config.toml
hidden_size = 256
n_experts = 48
d_expert = 416
d_shared_expert = 0
router_score = "sigmoid"
lr_router = 0.00114
beta1 = 0.93
max_seq_len = 256
Below are experts of layer 5 (counted from 0) of a mixture-of-experts language model. Rows are named router (the router's row for the expert) and show model dimensions 128-255. Each number is 500 + 40 x the weight over its row's rms, rounded and kept within 0 to 999. Numbers have three digits each.
After each expert's rows: "gets" lists some tokens that make up at least twice as much of what it gets as of all text. This comes from a sample of Wikipedia text that the model never trained on. Tokens count by the router's weight.

# expert 16
router:488519521501595517589560556510463445487465453483527494521487452508480420497472545406447514467392474497521504482515508512450485458506529562521483529562477533520464493533476491445473442508507506511498473496518455526497582466517469464497470550491567441469461521510546502464435548550487432503556432500537474498498474481514448533514491501502488392422597507477567515439443451409507578554445
gets: " f", "m", "ion", "i", "r", "ism"

# expert 25
router:475483482513533490546508553570510550520480556469501505491495481512439409503504558429531510582468468554511467471497480589459522462504418513501465465484508537534538422491499559480537439490475459534518447476548451441518507521363464489483528433510476516548524438415551573507522524558503482440483482495500551509489527452479523439467471494518472478489483517474517502449451486479554462531453
gets: "in", "u", "an", "un", "en", "i"

# expert 19
router:581551517453512509507594524543468528501548541497467467480401475487486505491562490449521527483528535548538580537512492509455486500532541508499527435525511511521439519511504556417529495516463536490609506512521451461555591460522470436512535463480499525435488500495542583517436490498567460432528454505483544460461508540508478451466473474516474469486431462386548505474535473485488617490460
gets: "ed", "ated", "ted", "ing", " used", "ized"

# expert 31
router:536565514515468543491513563493497479480447573523538438534408510385472501455487440518472590531504541507548518418520486616460477564476489495481500465447519589498521460496483454493526492415453517465559526450528495467452536479400529557522476562501545441544514542482521482554504532445512484501557520507504457494538468565536555455471461514462519522492489487464442530518477559550531522542471
gets: ".", ").", "s.", "\".", "es.", "a."

# expert 15
router:488518524537535481474544504504533523376498480534483464560446506473586508423504500491523538460571517566580514523438560498474442452471541454491512553485506488523451530508506502541474420504473534527482398432450468558574498462452504441506510521474465435505548477465495509434475570468524470393499481451497531461486466501465475434501519503555557476450512481493480510512498491510502612525458
gets: "0", "6", "5", "8", "4", "7"

# expert 32
router:470590531470512497509534487548528477541403396483480467509469534489505490447537549396498536570506570460538516465516508505476483538403491492435519511468421524522560421445461508432559538511538534497494551459569471547488517471448505487414444518478512461479530517419500503484425546499563438431492478483537475457505470606510473425494532504458491408540516456536502481538554495543519560510475
gets: " in", " in the", " on", " at", " in ", " from"

# expert 47
router:538473475466537516486560519560497537477584542482512492509482495455459434490505494408458561460525526506527511414530459524461531494462484508537511516527452482489448464537509467473576449471565447483496443467488431499541573498472518469563465491502529446598503570543471500515509486527585487464486470463480497508464516545477501501502485495512461464482481444536476596572412461546464506522385
gets: "ow", "w", "op", "he", "ob", "aw"

# expert 7
router:397499534518530453581546496484486519497455487554542429460495458455535460523517516503467525528432502480506534449468483514486572494445504528487461483546496538517542507518501513446509476442519518463524497443525493477478579500445518478517504452537550440503549481462536498491421566531514465482501495535507487501463512567434438516448529482480548485414489519454578509472495455469534489517534
gets: "on", " m", " cont", " con", " ex", " cons"

# expert 45
router:453465462508594495545481471474509547449550443495515540495545484452538451524483607491446510547423531525494500433526528517455493460463498508581448522521513484501553509420523536489510478478421519483503416482564502438553529532457467467476467502551515425465465510479511529474443487486456456465511512432479441487460465564456456489484475433490466470484512485497573501447440464549518531409467
gets: "im", "qu", "pl", " rel", " sp", " ag"

# expert 4
router:533553508490492501508497520532518502508494540564556484522399522554443494473502518466509537457501561466596538460544476530483546507443506498491509546530475521487514444553508490500469549531477484496524527456416444446515508502471566472400465495424514532507426534424488446520488522480512455459571436550539482490477489515446477479454454511455476537502495494530522503540499543557464502529498
gets: ",", " and", ", and", "),", "s,", "\","

# expert 17
router:464516523565532419564520516479598531541579515543524458593406538509536465468527514492495527561523530521477499470519487538540516436470428456504505543463495479543464522497502515495559490412526474506518484502536416423540476475508544479451484535495500494478435517477524497511493449532462433479463439429535451503470497551464495499465546494449498474478433492487478592499462426522555500489476
gets: "1", "2", " mar", "ur", " Mar", "tar"

# expert 26
router:470545504503515496539510547544570445553510476523487396435504541507466486446499468475524559488442522556657575480464474547526447526495535534484530520525476510519467531481524482455509508510401531548484432508486462507557535482502545485418482525440567501506533457451528541521482496546590473492529543558531432452531572516481501430403403520442523522503523505473508540495454441500475517506478
gets: "020", "011", "021", "000", "017", "010"

# expert 9
router:445556485535516543540462514457474435521578509469571541523476466509501494497507527501516520494411550444517514451583501533444537466476546519518494478489457524525487460373497542530559559492498483462471502487468458517486482543488548464443512500502561533502497530498530466431440439506619506480563421477455517467521429529420456476488484509489478488500491478523572525521454533530439540519461
gets: " he", " He", " that", " it", " had", " who"

# expert 11
router:526530443531559426539453506493528485433517558567562442537480461460538472426505485465578582501496521471603524481505500555430557468524449452499534470505487513532427455475490473468537476460467509500493565484470480468527482569490511482572417527515496433531517466484490580581482500508488452521500504443465494460538497494508572429516431554452495452525559495479436551494519479545477497555457
gets: "C", "A", "S", "P", "R", "T"

# expert 13
router:418515460466505534536526493523510478508533479502510438532444514479529428484500530532494478430481569481533515474479485544491484542465555449547543545470511525537462456469514526524484573499475456443534482486497424401509508527455495447482499470509564476450482521459532546438415510528560466475546427530517545472540445526476540520455477485467459472486515568465525544534444437500500548483475
gets: " the", " a", " The", ", the", "The", " an"

# expert 1
router:431526430458513442520530529528564518490434403568503494513460511497446512487496474449560483552549534518519572486513514492533538438488496448518557495447491550517444458526481497458568524533424521520509523423493423504555492502477536454450513517438582507515500496475495505544504519519542468514477432445518460450547473471529409395493492540467511564463512496434479500544503492470480573519464
gets: "3", "5", "6", "4", "10", " two"

# expert 44
router:559548405483511472572535482549602497505475470532588496566509523500470504431577492442508575576491549442483587512457492541419442491513514482537482483473446544541498437480533528499592509499499565536525528445470552474416509507459512476500523462492486505439459586421521480477487454523550417489521458475525485503522456566522472450456485487442506470511505471531424468532488474523553534499476
gets: " of", " of the", " for", " of ", "s of", ":"

# expert 39
router:506451455539533470557546575473493507416559499475552478466532493505520529444486490457458514557509545542550454456472500498506574512420493456542497544471506534555494549479495465516404467403481539525500449546455469461573475483420521462525458450524484546561492582490511525469460507500549518498485432574537530511473457489490527476455454527424511520520487504494485531496542493497592464469497
gets: "z", "av", "id", "ar", "ad", "ac"

# expert 5
router:490504458540574429510475548544486524436380502538469457516485501459492565448507475486467535478531504513496525466485482497475518499552481508612434420535511500533504481444542481474492488487522518486511532499477403463527514473421563492423470448499547507509555546499492564485501465500565499541526449524556560524499502489462532436488533519530577506528483565579476600518447409506515575435443
gets: " U", "ia", "i", "y", "a", "ak"

# expert 12
router:447584559528509453523484519549527414493525528561493478496496524462485528468458471458442525547421528551556472402460574520502476463457486453550514536493478513545494492466494601463569509483517526549555505447533494459486540472514503493457503543507467507476586543511510479532445476463464535547541512471531500466514531509464480557479477466478465502437486469565483529560436513544545547498471
gets: " |", "==", "===", " |  |", " ==", " ==="

# expert 27
router:456516430520534458539516544510491493471496495567495467520510533472492477483508529435539501526565480461545506447443465535449445488545430569545500575485487500468504501504510522464547458481461538530478473473531488479541505489444601520468486447495515473605527470456521513456469489502606446534484510473508487511554507528481496472464414552490471415504521491500531556512499522581535477494530
gets: " N", " S", " M", " L", " W", " H"

# expert 29
router:441556558480550500546509514501450487535471499531540507476401546517488460451493516448494501452491520498525528499545506499491470503502481551480523483512475521593426483456544541442496451522443480500537520474411470454543541502458494418479473495501552497500518547467483544456440516510544493518547480507514537534452565469528507470399519557525521476435559523485490591493476475432492539536487
gets: "ing", "ation", "ment", "ition", "ity", " work"

# expert 6
router:453543474525544501535578536498439529392546462488542519518489520509528507496516484453511493518481513501525437501480520517496486346425493491490467514518517533505463469402499494487569473459479498484507489508481460407542494527502488483563475511483531470548500522454529527446449569482539442535467530523485524534512463517512593501508485544518509523473415446461466566471465476557474553518495
gets: " ", " R", "c", " r", "R", "| "

# expert 34
router:528521443508516473508482520451533502492439510548499487490489540449494483489527479517512547504479514453524444457482499514512508514480551594531454439498428488498531478498531483492523499460429518502530497540539521480504566529479514486565491508458528481496482577439503484488448467565494460490474549434558454443567537548490474520510478462517504459484532555483466589526466489497540529528494
gets: "ist", "ant", "ec", "em", "isc", "erm"

# expert 10
router:488536554550484478557548496511490430484514444460570447433523452471543503450508533473483510563502509608531545491545479531452498478462507464553478461511494545472538496398505579507483444464492537555507486514403484455517522490492515484564435504510523501541513538479515454499502496459496496536519541570465512443601486443451489452476531528506527513506499495486408570479521501513490526511476
gets: "d", " D", " d", " Ad", " Red", " War"

# expert 2
router:537492521461555443506528472528516489482505504471506499491506581482537445531486518424458487479475555510499504477482526563509526491480510495541473504448446563485472454452463497509497471492448531515480438425432406392509490470533491464523443541510519451553481444433544553532446570463558434479459511521557526488576516517440534442483452537430508512490494485512514486476407500510440515509479
gets: "th", " w", " first", " –", " second", " h"

# expert 8
router:528500500546526467532485477548511568440488525530563517526506488438420497485518506528525508544462596469584543519565484579496509518518499423477491467454467457523572414501481455529486524532518473506546470522545433510576499446445602452464518520466489520538476502418477537511498523510501496438525496442517482471549501478479502478481461550466430499478494578458548551505480510498499498513526
gets: "\n", "\n\n", "|---|---|---|---"

# expert 35
router:438550428474593495531515552496510453456564521562508433425505498453535464407494530509523474485525505532515566509537497515494531463446452470560500534516397513513474444486535514437494529449514534486526428508523456532490540518463472443472442539492533495612539571436544532497527490495584505443463517482591485417550572471489445474481477521432482543475445502557482568513405496477522499495489
gets: " K", " T", " b", " B", " Sh", " | K"